config = dict(
    n_layer=11,
    d_model=320,
    n_experts=32,
    experts_per_token=3,
    d_expert=176,
    d_shared_expert=0,
    activation='tanh_gelu',
    moe_layers=[0, 1, 2, 3, 4, 5, 6, 7, 8, 9, 10],
    router_score='softmax',
    normalize_top_k=True,
    routed_scale=1.5,
    balance_loss=0.000942,
    balance_bias=True,
    router_z_loss=0.001,
    init_std_router=0.034,
    lr_router=0.000491,
    n_head=5,
    n_kv_head=5,
    head_dim=64,
    vocab_size=16384,
    norm='layernorm',
    norm_place='pre',
    norm_eps=1e-05,
    positions='rope',
    rope_base=10000.0,
    rope_fraction=0.5,
    qk_norm=False,
    attn_scale=0.125,
    tie_embeddings=False,
    parallel_block=True,
    init='normal',
    init_std_qkv=0.024,
    init_std_o=0.0,
    init_std_up=0.024,
    init_std_down=0.0,
    optimizer='ademamix',
    lr=0.000334,
    beta1=0.9,
    weight_decay=0.82,
    lr_head=0.00744,
    grad_clip=2.0,
    warmup_steps=485,
    schedule='wsd',
    decay_fraction=0.914,
    decay_shape='linear',
    final_lr_fraction=0.1,
    batch_tokens=65536,
    seq_len=1024,
    doc_mask=False,
    train_tokens=353000000,
    steps=5387,
    dataset='wikipedia_en',
)
Below are experts of layer 7 (counted from 0) of a mixture-of-experts language model. Rows are named router (the router's row for the expert), up (a neuron's input weights, with its number) and show model dimensions 80-159. Each number is 200 + 30 x the weight over its row's rms, rounded and kept within 0 to 999.
After each expert's rows: a language model's description of what the expert responds to. This comes from a sample of Wikipedia text that the model never trained on.

# expert 22
router,192,194,213,243,200,227,223,178,248,211,152,171,181,187,204,204,210,148,210,232,206,188,181,175,189,179,142,159,186,189,227,143,229,201,203,187,195,214,198,166,194,200,183,218,145,140,179,185,179,185,152,154,234,203,207,179,184,213,215,181,206,153,203,193,235,189,215,194,186,171,265,241,238,253,200,160,140,226,226,227
up0,101,175,201,200,238,192,153,220,219,189,210,196,199,178,224,174,146,199,158,203,209,213,227,172,163,246,223,186,153,234,219,212,237,160,227,230,177,231,215,190,185,223,214,201,206,218,202,179,202,166,204,174,214,205,224,182,180,228,201,207,217,194,159,164,239,131,159,202,209,207,199,202,250,216,194,196,198,215,175,186
up1,218,222,228,268,180,181,242,199,184,203,187,183,193,163,159,179,192,247,207,195,198,206,245,235,208,142,179,162,190,189,182,187,171,166,236,193,186,133,198,188,209,183,188,192,161,215,184,235,222,186,182,213,230,195,218,201,172,152,222,180,178,220,198,175,202,189,220,200,163,207,191,155,195,157,176,227,228,217,223,219
up2,208,158,171,151,177,162,200,154,195,203,184,186,224,221,190,179,188,165,164,225,230,197,219,172,234,191,194,245,168,232,192,245,195,242,195,190,180,182,168,166,225,234,188,204,195,170,137,237,219,236,153,209,169,174,192,166,234,177,230,210,194,181,257,227,214,197,177,201,224,217,214,176,217,210,138,255,214,175,204,191
up3,208,179,202,126,135,225,190,160,202,236,220,195,203,231,215,214,155,186,174,191,248,213,243,174,222,280,217,185,180,217,189,214,199,171,229,172,160,243,178,188,235,177,193,223,168,234,206,186,174,196,233,185,204,191,185,167,183,254,208,167,179,166,244,185,236,208,207,166,216,211,224,183,247,160,176,198,157,206,215,271
up4,221,213,157,243,179,165,242,242,228,215,151,185,157,194,195,268,195,173,231,219,196,216,155,157,209,200,155,189,211,181,250,191,237,202,173,212,162,250,173,216,178,152,233,211,200,192,215,164,196,160,173,188,207,262,232,215,231,196,251,226,179,218,198,196,215,174,192,203,163,209,138,185,198,219,202,226,141,220,246,147
It responds to: Line breaks, years, parentheses. Line breaks, year prefixes 19 or 20, and opening parentheses before acronyms, in lists, infoboxes, tables and definitional opening sentences.

# expert 30
router,181,138,147,201,175,180,237,171,226,183,149,220,170,169,193,254,186,194,254,225,162,192,214,174,206,212,185,201,183,152,203,174,228,215,253,174,191,243,205,179,171,196,194,173,179,170,204,187,238,207,207,199,164,173,188,178,210,226,238,173,252,225,232,176,170,211,252,224,165,179,222,183,210,174,233,208,201,236,232,217
up0,136,202,172,167,194,198,250,220,219,227,199,242,218,257,218,219,225,210,204,192,167,211,121,250,200,207,195,209,160,166,200,169,225,213,200,194,241,177,142,159,160,143,229,230,264,196,163,198,229,210,192,180,197,226,177,203,212,195,166,226,169,213,248,167,198,260,170,184,215,176,222,249,208,225,163,272,170,218,243,254
up1,222,169,203,197,158,228,190,204,172,194,143,208,200,213,187,205,251,180,144,246,195,216,226,185,206,184,256,188,173,159,168,218,245,161,201,197,238,204,187,230,215,189,212,162,202,180,204,161,172,199,236,166,177,168,191,160,220,221,187,220,196,230,195,209,167,222,172,184,192,197,218,211,172,198,249,168,199,253,194,262
up2,174,222,152,222,199,223,265,182,170,257,209,172,236,185,205,161,236,221,251,248,211,203,215,191,193,204,207,247,192,161,170,180,231,229,180,180,202,179,218,181,164,157,195,245,199,149,213,179,284,195,214,182,222,199,151,192,179,217,251,238,149,222,212,199,215,158,239,225,189,222,249,194,215,176,232,197,189,183,182,223
up3,177,202,215,281,222,187,206,185,215,219,202,191,234,159,193,209,213,189,165,241,136,162,203,158,227,146,184,209,192,207,129,256,240,214,228,209,191,177,238,171,220,157,225,234,224,185,243,240,252,206,201,154,193,204,164,207,227,139,176,239,182,215,258,220,242,270,195,189,171,175,213,190,197,173,182,197,195,232,158,176
up4,166,186,180,217,146,135,189,228,172,220,206,224,203,214,230,198,207,185,181,215,179,192,237,158,222,223,243,209,195,211,187,197,281,151,156,199,199,272,240,198,234,200,219,200,232,114,184,178,173,137,206,204,150,256,215,161,215,202,159,161,240,224,193,208,171,218,177,187,240,207,202,218,213,228,237,196,222,213,161,209
It responds to: Inner pieces of names. Middle and end fragments of proper nouns and rare words, such as Sel-en-omonas, Lot-chin, ins-urg-ent, Seg-ares.

# expert 26
router,183,186,188,244,225,202,266,156,252,162,163,193,210,205,163,217,227,159,217,283,181,155,197,177,211,190,193,194,202,143,253,183,171,225,189,202,230,191,175,199,165,222,158,203,191,175,203,143,236,179,185,231,230,166,177,205,190,189,225,192,218,165,244,206,164,147,261,239,233,176,213,220,194,194,204,168,221,226,225,212
up0,223,168,246,184,203,239,234,157,203,207,135,207,189,201,191,166,225,200,227,199,208,199,191,176,226,216,218,206,203,243,213,224,179,229,193,201,227,204,241,161,132,173,218,211,266,218,268,235,218,169,230,226,189,227,122,150,199,234,170,193,197,182,234,194,196,211,251,178,208,240,145,214,168,198,226,189,176,227,187,254
up1,202,192,199,168,192,177,185,185,231,189,198,164,227,168,193,230,200,190,211,192,225,208,184,159,229,138,179,223,201,201,154,208,204,260,189,182,210,163,205,189,167,228,169,239,198,181,200,155,220,216,136,192,194,176,223,174,199,220,161,257,148,185,210,220,206,206,218,250,222,142,222,200,231,230,259,220,218,235,210,210
up2,182,131,158,183,226,196,197,192,202,183,239,174,173,189,225,170,179,191,201,290,207,179,224,242,180,161,207,182,195,226,227,208,188,197,228,217,196,192,227,208,241,180,169,227,228,166,171,191,169,220,205,213,209,210,157,243,191,159,177,202,239,166,153,209,211,217,237,165,267,151,234,208,269,189,215,182,188,175,209,186
up3,200,183,178,219,200,181,168,161,201,151,216,218,151,202,147,197,215,191,145,192,201,220,167,184,205,198,207,181,203,235,198,234,120,191,221,231,159,210,216,223,238,185,191,233,190,198,203,231,221,253,228,213,197,167,211,257,208,209,287,233,219,170,215,239,273,207,191,165,193,205,235,244,202,196,207,172,190,194,252,167
up4,207,224,238,185,167,224,266,247,219,230,231,241,199,206,157,185,215,214,179,243,256,221,242,194,232,149,207,232,226,202,172,183,257,186,181,206,152,171,144,205,203,178,173,228,184,126,167,231,226,209,201,197,190,242,106,180,226,175,198,175,189,209,230,250,226,218,164,253,232,217,225,223,212,147,196,156,187,201,146,228
It responds to: Word-final suffix pieces. Suffix and ending pieces completing words, such as -ia, -ional, -ology, -ić, plus Greek and non-Latin script fragments.

# expert 9
router,138,198,212,228,191,217,175,210,247,156,198,197,185,198,186,228,202,187,251,265,191,155,195,183,211,172,205,169,173,194,238,175,154,229,241,163,167,185,200,189,186,220,169,196,191,158,145,228,182,166,175,208,162,168,224,181,149,262,192,250,190,198,197,234,178,193,263,230,235,133,205,213,188,191,213,195,175,232,212,173
up0,180,215,204,187,197,199,181,191,221,163,188,200,175,232,148,189,155,133,205,187,245,200,144,205,186,141,201,156,189,226,193,209,210,172,181,135,215,163,192,256,194,177,200,156,212,205,204,162,202,193,223,235,216,180,183,155,193,176,174,204,172,155,181,207,170,197,223,242,233,184,163,216,168,223,217,189,156,226,212,204
up1,214,230,202,183,220,212,173,209,192,193,207,208,150,237,219,198,163,178,204,228,217,187,209,173,206,202,196,239,189,270,190,197,216,178,236,187,143,224,192,238,200,235,125,192,217,190,185,183,200,238,222,197,170,195,233,230,186,197,204,230,233,178,209,182,158,213,171,197,178,218,257,199,236,161,209,202,189,236,158,231
up2,227,208,234,236,204,145,171,222,170,177,216,162,202,205,246,202,172,256,199,248,115,221,242,186,156,216,208,210,259,183,153,224,152,158,196,170,180,207,184,264,189,193,200,183,225,214,201,176,229,269,228,131,231,227,212,172,207,206,232,252,160,198,190,176,185,228,227,227,208,166,211,177,178,226,215,246,185,187,172,154
up3,230,206,214,220,180,148,151,234,157,220,170,148,198,202,177,264,223,142,161,196,221,184,196,224,190,185,233,230,217,159,208,188,190,266,201,201,169,217,197,206,176,208,255,195,201,195,209,145,190,175,225,211,178,233,198,191,233,195,176,230,173,243,186,236,185,172,238,240,173,202,158,204,166,226,192,259,205,223,188,192
up4,199,175,187,196,231,126,176,220,214,228,159,212,185,179,203,204,206,193,222,202,220,220,204,240,260,195,200,214,249,236,232,191,188,171,139,173,207,187,230,283,141,227,221,205,210,206,227,179,194,231,200,214,203,201,205,199,166,181,173,191,187,195,172,277,124,247,173,225,248,175,168,221,173,203,192,181,183,190,224,183
It responds to: Table and infobox markup. Pipe separators, dashes, and symbols in tables, infobox lists, and coordinates, like |, -, °, ′, ==, and −.

# expert 28
router,182,152,177,240,222,244,202,181,215,172,240,190,150,208,162,199,228,168,240,289,188,190,206,187,187,195,168,169,193,172,206,215,201,198,195,186,182,239,153,170,204,188,191,173,163,180,165,199,218,199,182,239,204,131,217,191,182,223,210,204,253,159,242,177,168,163,309,202,207,171,257,197,192,207,153,225,160,271,225,227
up0,167,170,167,204,175,192,238,163,223,192,139,190,201,215,157,178,209,239,258,220,207,246,214,188,240,182,213,168,171,228,220,214,266,172,182,192,203,145,203,247,192,209,246,165,211,208,178,215,186,209,214,249,205,263,185,214,183,306,203,209,237,223,189,206,197,196,251,206,231,189,197,180,209,208,243,135,184,215,167,263
up1,137,278,161,204,185,181,166,161,228,183,174,171,183,198,237,236,187,218,211,248,223,212,199,175,200,171,145,180,217,162,220,186,185,181,219,201,175,203,192,116,268,242,231,127,271,181,202,193,210,220,167,239,194,183,210,161,225,195,214,261,203,151,253,175,237,190,187,175,172,191,203,210,183,199,197,178,189,220,192,222
up2,205,203,144,275,199,178,177,261,201,185,199,172,130,171,250,201,107,227,199,255,215,241,203,145,171,125,162,224,227,233,198,207,217,170,144,205,196,134,168,172,209,216,205,250,262,153,186,188,197,185,147,217,220,150,206,171,184,207,219,175,232,207,202,218,175,230,217,265,202,172,210,176,192,228,143,139,183,212,237,171
up3,199,196,219,198,206,240,262,175,197,198,192,199,160,209,184,209,178,162,207,224,161,185,202,195,192,215,144,164,188,227,187,173,197,186,192,201,227,193,239,223,179,214,175,330,247,169,188,221,198,190,150,201,249,215,239,215,206,195,198,162,237,163,209,230,207,145,143,259,217,215,181,209,182,193,190,241,196,211,185,221
up4,216,111,210,188,264,209,207,261,233,191,220,248,144,192,150,213,253,194,260,174,213,175,185,182,210,167,236,238,155,163,212,187,180,221,188,226,176,189,153,181,170,171,236,216,229,236,169,193,145,144,233,215,150,222,224,202,214,186,190,196,232,183,246,135,171,213,210,147,225,175,247,174,202,185,183,218,200,181,252,224
It responds to: Military units and numbers. Nouns in proper names, especially military and place ones (Army, Battalion, Regiment, Street, Island), and numbers within ranks or unit names.

# expert 4
router,200,183,215,196,165,244,246,212,232,182,185,208,194,204,192,227,219,158,192,220,192,222,219,208,198,200,204,181,144,222,220,165,240,182,253,153,157,207,168,220,184,129,171,162,258,179,166,182,183,203,187,164,239,159,171,160,193,201,201,193,226,201,206,229,213,171,243,182,230,206,211,211,208,226,191,217,189,208,213,160
up0,223,168,227,239,165,214,245,195,176,188,166,191,189,218,184,219,156,205,206,177,215,192,190,193,195,209,182,191,231,176,163,186,223,183,230,184,216,202,166,240,184,217,149,237,184,202,226,126,183,189,191,206,190,174,225,226,167,242,181,192,184,179,162,212,202,188,193,198,232,192,241,200,170,183,218,193,224,226,163,204
up1,185,177,211,274,164,243,148,218,228,237,153,131,188,231,216,216,218,206,226,215,190,206,213,190,273,216,211,228,186,228,260,158,214,188,253,168,241,186,218,138,261,239,216,191,173,200,232,155,193,135,225,198,220,157,197,176,157,229,246,195,192,232,233,219,216,176,187,159,177,199,152,150,156,155,189,235,244,228,231,189
up2,188,211,235,211,162,177,224,192,234,173,185,198,161,231,142,178,212,202,190,155,222,187,184,171,172,184,221,130,192,212,180,169,201,176,240,206,212,184,233,211,191,182,172,229,189,200,203,219,202,201,182,178,200,200,191,218,178,136,187,244,178,265,175,193,214,168,189,176,151,195,134,209,181,258,204,167,211,202,171,220
up3,192,218,205,265,221,174,271,173,215,216,180,199,162,173,204,178,219,214,166,154,199,195,157,173,163,217,166,152,216,200,219,203,211,181,218,190,166,194,191,212,218,201,236,182,211,166,224,195,198,240,217,250,193,225,193,209,182,237,187,249,214,225,214,211,264,161,186,208,193,160,192,220,154,177,231,181,216,188,183,211
up4,250,172,171,250,248,214,231,226,193,205,177,169,207,215,200,228,204,187,205,231,201,207,270,204,194,201,204,189,169,176,202,240,185,179,168,211,198,205,202,186,158,185,225,198,247,208,205,188,218,212,179,209,247,209,216,185,185,197,192,154,217,189,211,214,152,192,239,217,224,169,112,222,151,166,204,221,202,169,182,202
It responds to: Table numbers and cells. Digits and pipe separators inside numeric table rows such as results, votes and scores, plus some word pieces and the word of.